python train.py --num_hidden_layers=14 --hidden_size=384 --n_experts=48 --experts_per_token=6 --moe_layers=[1, 2, 3, 4, 5, 6, 7, 8, 9, 10, 11, 12, 13] --vocab_size=23718 --norm_eps=1e-05 --tie_word_embeddings=false --optimizer="soap_variant" --learning_rate=0.00275 --beta1=0.95 --beta2=0.99 --batch_tokens=[32768, 65536] --train_tokens=389400000
Below are experts of layer 8 (counted from 0) of a mixture-of-experts language model. Rows are named router (the router's row for the expert), gate (a neuron's input weights, with its number), up (a neuron's input weights, with its number) and show model dimensions 0-95. Each number is 50 + 12 x the weight over its row's rms, rounded and kept within 0 to 99.
After each expert's rows: "comes after" lists some tokens at least twice as common just before its tokens as in all text. This comes from a sample of Wikipedia text that the model never trained on. Tokens count by the router's weight.

# expert 35
router:30 34 67 45 46 42 52 52 57 55 30 43 59 71 70 47 68 48 68 40 55 64 64 65 36 47 45 36 52 46 38 40 71 43 51 64 58 78 64 47 48 50 58 30 34 68 28 78 58 68 55 74 61 44 58 48 33 69 21 58 47 30 47 65 56 63 63 49 59 69 36 52 16 48 73 39 52 40 62 28 61 58 63 54 45 30 62 43 53 35 59 67 52 35 41 42
gate0:51 54 54 65 39 44 32 43 44 39 42 47 57 18 35 58 66 40 55 53 44 49 47 53 51 51 35 56 65 53 64 53 64 51 48 36 41 70 42 35 39 38 39 38 41 63 48 58 38 46 52 52 61 51 43 45 56 29 41 59 41 57 37 36 54 52 32 43 55 44 42 57 53 72 30 23 45 61 59 56 51 44 40 58 38 55 31 54 41 53 34 67 47 37 62 60
up0:70 40 60 42 33 56 67 60 48 48 65 48 64 59 17 51 57 33 62 71 59 47 30 66 37 47 47 51 53 50 32 55 32 60 46 73 55 50 64 28 42 53 59 53 61 60 34 48 41 41 37 56 44 42 16 37 76 64 41 58 59 52 70 61 58 44 48 38 42 58 66 46 53 58 61 47 64 49 59 60 54 41 43 49 54 42 42 69 51 50 62 47 52 69 56 50
comes after: "0", "9", "1", "2", "8", "7"

# expert 29
router:32 29 68 43 46 59 44 60 60 51 30 42 51 52 60 54 57 43 67 45 64 50 55 62 41 59 48 42 39 63 60 50 56 56 56 56 57 60 68 65 39 44 36 18 31 50 45 59 53 66 39 54 57 39 58 32 32 34 22 55 51 47 58 52 63 55 54 57 58 43 44 38 14 28 61 29 54 35 57 25 42 46 39 59 37 42 63 51 69 36 51 54 43 57 41 47
gate0:48 45 51 46 48 73 40 48 58 44 47 47 44 62 45 79 52 57 47 59 55 46 51 42 74 54 50 44 33 69 58 53 45 47 64 53 27 56 57 40 50 69 47 45 52 69 54 63 56 57 48 50 47 45 36 61 42 44 55 27 54 59 55 54 48 35 57 50 70 54 41 62 47 47 40 60 67 50 39 49 53 42 44 53 49 65 51 53 66 21 44 38 74 58 53 59
up0:55 60 45 31 63 44 67 46 42 51 49 31 57 56 62 43 47 52 52 53 40 34 69 69 50 77 43 74 45 53 42 61 33 46 28 45 50 52 44 51 42 55 70 53 54 42 57 49 61 52 60 29 46 62 46 51 35 50 64 53 37 45 52 52 62 43 56 62 58 65 44 51 59 81 38 36 36 39 63 46 49 56 34 52 66 44 58 66 50 72 44 43 44 59 44 52
comes after: "\n", "-", " of", ":", " in", " United"

# expert 21
router:37 34 47 47 29 42 45 56 55 45 33 54 50 70 64 45 60 51 70 56 63 42 60 61 43 61 57 39 25 46 46 44 75 70 50 72 47 90 56 51 53 52 27 27 40 60 41 61 57 62 47 49 58 40 56 49 23 52 40 54 44 40 58 39 76 57 64 57 59 58 35 51 34 44 60 35 72 51 54 39 64 44 58 60 50 37 55 54 54 44 58 49 53 48 36 57
gate5:54 32 47 42 73 36 39 40 64 29 45 60 43 29 57 50 53 74 54 54 70 32 77 50 48 58 76 69 49 52 68 20 50 47 58 82 65 48 34 41 63 44 42 31 43 61 66 56 52 68 29 26 60 59 58 59 65 49 41 40 58 59 55 43 46 68 34 68 59 16 62 53 31 40 39 37 46 63 57 41 56 41 62 56 50 57 52 39 55 47 31 55 67 55 41 57
up5:59 64 55 63 32 63 54 52 54 41 49 34 41 42 47 30 47 44 37 54 38 40 61 60 41 26 46 47 52 58 63 55 67 50 51 21 59 66 30 51 45 47 63 47 37 36 51 37 54 61 58 71 39 69 49 45 57 68 53 47 65 55 73 65 36 40 65 54 38 62 54 68 51 48 80 47 53 32 46 50 32 70 35 31 51 56 53 82 52 43 42 40 40 48 55 51
comes after: "1", " ", "2", "9", "0", " ("

# expert 7
router:33 37 56 31 31 55 57 47 42 51 40 45 58 62 60 66 55 38 55 38 43 70 50 60 32 64 42 34 29 62 53 67 69 52 55 55 70 67 58 59 39 43 39 50 47 66 47 55 71 58 66 72 65 43 62 42 32 61 48 60 41 35 65 29 72 62 63 64 63 77 36 45 44 42 63 36 51 39 69 41 65 37 56 67 44 36 58 41 37 40 65 73 29 37 29 27
gate0:38 65 79 52 71 53 50 58 54 41 55 45 53 52 51 62 76 49 42 46 67 58 59 58 22 43 57 46 75 55 62 50 67 84 45 43 42 37 39 41 45 36 63 59 45 52 37 57 68 59 39 76 31 61 47 43 32 33 44 58 35 39 64 56 56 63 49 42 60 40 52 63 54 42 55 57 32 54 63 52 62 37 40 69 51 41 56 52 40 42 31 55 45 41 33 36
up0:61 55 33 57 53 59 46 44 34 36 58 58 77 48 55 49 40 56 48 47 62 61 32 32 58 53 34 36 52 52 58 51 35 48 38 29 37 20 53 48 47 69 55 68 55 58 51 65 24 66 64 39 48 38 44 59 41 59 38 22 74 59 25 56 53 60 49 58 54 46 38 39 71 41 44 41 54 50 26 66 37 60 50 36 52 43 62 31 61 52 52 43 50 41 58 48
comes after: "\n", ".", " that", " he", ".\"", " He"

# expert 13
router:43 36 70 47 27 43 33 53 24 47 36 29 62 61 64 58 43 25 56 32 55 59 74 54 45 64 47 43 35 51 39 70 61 63 54 66 56 60 72 44 59 47 34 33 45 56 37 63 68 63 54 56 59 35 64 49 37 66 43 58 49 52 39 63 58 65 55 54 62 64 35 35 35 44 55 33 51 42 61 39 78 44 58 48 24 34 50 62 77 39 64 54 40 37 29 60
gate5:56 30 46 63 34 34 37 45 59 59 55 54 39 60 60 41 22 42 79 60 46 35 52 56 52 56 47 52 71 35 42 55 46 39 39 32 53 44 28 46 66 54 53 65 51 73 54 54 52 52 48 50 66 40 22 39 49 49 49 23 17 46 59 57 47 46 63 31 69 31 49 46 62 54 71 56 48 51 36 47 48 53 44 66 54 40 61 41 52 40 52 54 53 57 30 46
up5:53 45 34 50 52 42 38 47 37 43 45 54 38 47 59 44 40 62 46 38 48 36 49 46 44 35 47 60 44 32 63 45 66 49 36 64 70 63 55 35 46 42 69 37 46 17 56 47 29 59 44 45 51 41 16 56 69 52 61 50 48 34 73 52 51 30 30 47 69 54 64 55 37 54 50 48 38 58 59 48 59 27 58 58 62 52 30 46 37 50 50 53 23 46 42 71
comes after: " |", ")", " =", "%", "|---|---|---|---|---|---|", "\""

# expert 36
router:35 43 57 35 29 51 38 54 52 64 37 44 57 52 65 32 53 57 60 50 53 50 59 66 50 55 41 34 40 59 45 50 62 48 49 60 53 74 55 54 22 33 39 51 45 59 29 55 64 67 55 53 54 37 71 43 40 50 37 62 46 47 56 64 56 64 52 54 52 60 43 44 46 41 65 37 45 41 57 32 62 42 49 62 66 42 73 38 35 32 44 53 43 48 21 51
gate5:53 64 65 63 50 49 52 38 50 58 50 63 47 37 62 63 48 50 42 53 35 37 40 65 40 38 57 29 44 42 36 30 62 63 60 46 53 50 42 53 35 55 29 64 41 41 66 41 64 55 37 40 23 56 49 52 43 49 56 24 55 45 65 52 48 59 39 46 62 60 49 49 42 48 19 47 76 45 31 51 53 51 40 40 61 56 33 46 52 58 40 41 37 33 23 51
up5:31 47 69 61 43 24 56 57 43 51 49 59 62 52 54 55 53 28 45 41 56 49 47 33 54 66 37 23 48 53 43 65 39 44 79 52 47 47 52 42 37 42 48 35 41 41 37 31 47 22 58 56 55 50 59 47 59 29 52 49 73 78 42 36 42 26 75 49 46 58 47 43 47 42 49 58 58 42 55 48 69 51 53 42 43 33 49 46 60 43 79 44 69 57 53 38
comes after: " ", "1", "2", "4", "3", "5"

# expert 4
router:53 35 51 37 30 57 50 56 49 52 36 36 49 52 54 56 54 30 63 37 56 54 50 64 36 60 67 30 43 62 45 71 52 58 53 59 48 55 64 60 34 43 37 44 48 65 45 60 62 66 55 59 56 32 72 39 43 79 42 68 52 44 40 53 48 63 42 52 64 65 44 42 49 33 60 37 44 30 76 36 67 28 62 73 49 25 63 53 52 50 68 48 36 50 50 57
gate0:60 77 40 41 49 49 26 37 35 50 58 49 58 32 70 52 43 64 67 55 51 42 49 51 53 59 40 38 37 49 38 49 39 72 20 51 58 57 42 63 50 42 54 47 44 66 48 54 65 66 62 43 52 43 58 49 51 41 52 54 47 45 36 49 46 52 45 55 73 34 32 46 51 63 40 50 35 63 40 58 60 22 39 56 44 52 68 47 72 73 50 23 59 63 45 59
up0:80 70 47 54 38 49 51 40 46 56 54 54 54 49 60 54 58 22 38 79 53 56 55 50 72 50 38 41 47 34 43 42 69 72 67 35 48 45 71 58 26 23 78 42 66 45 41 68 45 40 40 75 40 60 64 62 45 31 23 59 25 50 60 42 68 63 54 31 46 47 52 53 78 55 61 65 45 43 51 45 51 54 59 53 40 59 40 38 32 64 33 68 60 34 41 47
comes after: " |", "==", "|", ";", " –", " /"

# expert 31
router:25 32 51 28 46 41 41 64 55 57 36 49 56 53 62 42 51 20 63 25 55 39 59 71 28 60 46 41 35 59 33 65 60 52 51 60 57 62 58 47 38 54 33 45 44 58 46 63 58 56 65 65 55 41 67 56 39 58 39 50 37 49 84 60 66 77 61 63 61 74 47 38 39 37 54 45 59 36 58 42 70 35 39 57 48 37 70 34 50 39 57 66 42 44 44 60
gate0:43 55 45 68 43 48 50 55 44 45 41 38 37 55 43 26 39 46 34 46 44 42 50 42 43 53 47 45 57 51 61 45 52 49 53 46 50 53 39 48 75 38 45 41 54 64 61 53 81 70 29 60 51 37 62 56 49 34 64 62 62 45 43 39 57 46 44 57 40 78 36 54 48 57 59 65 60 73 46 40 32 49 30 59 26 63 48 46 49 48 66 49 85 44 54 56
up0:76 43 36 31 49 54 52 47 59 34 43 45 51 66 44 59 58 51 49 43 43 41 43 61 41 37 49 62 63 51 54 63 32 52 46 46 41 64 55 44 41 43 63 59 63 29 49 41 58 53 55 40 45 45 47 36 44 50 38 39 43 38 59 28 51 45 57 59 57 57 37 54 47 45 52 42 21 49 53 37 43 64 44 49 22 22 73 62 61 61 42 85 55 32 40 48
comes after: " |", ".", "|", ";", "==", " =="

# expert 5
router:46 30 67 25 56 60 43 63 63 32 29 39 51 53 56 56 41 26 60 42 64 32 51 65 46 66 49 50 37 53 35 68 56 51 54 64 52 61 55 56 43 50 22 45 37 64 47 63 64 63 40 50 58 35 65 47 34 61 40 63 26 55 38 36 46 59 54 68 51 58 33 39 41 42 60 44 66 50 73 35 47 27 47 73 54 38 64 62 32 49 71 55 51 67 38 49
gate0:57 44 36 35 29 46 67 41 41 32 28 50 76 62 29 54 43 45 55 40 49 60 38 59 41 75 50 61 60 62 68 48 64 60 52 31 39 36 36 78 59 56 28 45 54 62 45 32 39 49 54 47 42 52 69 50 23 48 53 52 44 36 37 39 19 59 49 44 43 40 61 67 56 54 70 44 57 26 63 50 56 43 56 50 44 58 62 47 37 43 41 49 62 78 48 45
up0:57 48 68 58 46 43 57 46 53 54 57 46 54 33 40 41 40 28 55 40 61 51 60 44 42 42 41 46 46 68 45 47 45 54 63 62 24 20 45 56 45 58 64 55 45 51 52 49 47 56 61 58 50 41 51 79 39 65 27 38 55 40 59 30 44 67 63 59 76 43 39 41 60 60 58 41 39 48 46 47 44 35 71 54 67 55 53 56 39 48 60 60 40 63 52 59
comes after: " |", " ", ";", " /", "%", " —"

# expert 42
router:26 34 49 29 33 47 40 45 38 65 37 30 63 61 55 60 54 39 66 28 52 51 58 59 47 62 64 28 36 54 38 76 57 72 57 62 60 71 67 46 51 34 32 40 41 62 43 77 62 61 52 61 54 42 60 34 34 54 37 52 34 45 56 39 49 84 61 59 59 68 46 34 42 32 54 33 67 37 61 46 66 30 64 63 37 36 62 57 46 47 54 55 39 43 42 36
gate5:49 33 27 39 58 52 52 63 25 47 36 41 40 59 54 49 44 44 53 59 45 56 53 44 45 42 56 65 46 44 43 48 52 66 37 59 52 40 46 34 54 57 69 45 31 55 52 48 36 57 44 75 70 55 56 47 54 59 49 41 23 50 44 50 60 60 39 53 55 91 61 54 41 41 43 48 43 30 54 37 62 60 45 58 68 62 67 52 43 48 47 39 42 37 52 35
up5:57 50 33 47 67 43 49 64 53 61 68 64 49 51 41 39 60 43 36 70 40 42 58 59 60 47 51 61 48 58 32 63 58 45 35 61 79 61 53 54 41 30 42 71 58 37 62 53 52 51 55 50 55 47 37 27 57 63 44 31 57 56 34 51 26 41 55 66 46 29 51 61 46 67 38 50 33 52 46 55 48 48 35 33 38 57 42 57 58 35 65 33 46 27 50 37
comes after: ".", ",", " The", "The", "=", " that"

# expert 41
router:17 40 56 44 31 45 36 44 41 49 29 46 43 68 57 55 56 49 66 50 50 32 67 56 29 71 61 34 41 49 37 45 70 46 40 65 61 72 65 60 35 62 20 35 43 67 37 66 60 63 53 58 66 33 57 33 28 51 44 59 53 49 53 48 59 56 52 51 60 76 48 43 30 46 69 29 60 55 64 35 64 51 60 52 52 30 59 58 58 39 76 54 41 39 41 50
gate5:45 57 42 68 57 41 51 46 54 29 57 69 65 41 55 53 66 44 42 60 52 52 54 51 51 29 50 33 37 45 48 25 65 54 51 61 54 51 33 49 40 54 54 44 40 33 53 48 53 48 61 31 53 52 54 56 46 57 48 21 72 60 51 47 35 32 30 36 55 43 66 41 53 34 43 60 58 61 49 61 56 24 26 64 41 49 41 50 55 57 64 30 49 52 40 66
up5:64 49 59 48 54 46 38 50 49 52 65 51 62 53 45 60 49 44 48 49 51 63 54 47 45 66 35 62 42 46 30 65 55 50 61 63 49 47 51 57 44 29 38 42 48 53 37 45 48 43 46 60 51 33 59 43 52 45 25 50 47 50 39 54 56 53 49 51 73 44 42 43 72 65 62 33 52 36 65 38 54 74 57 49 56 53 43 48 44 52 57 54 19 59 48 64
comes after: "2", "1", " ", "0", "9", "–"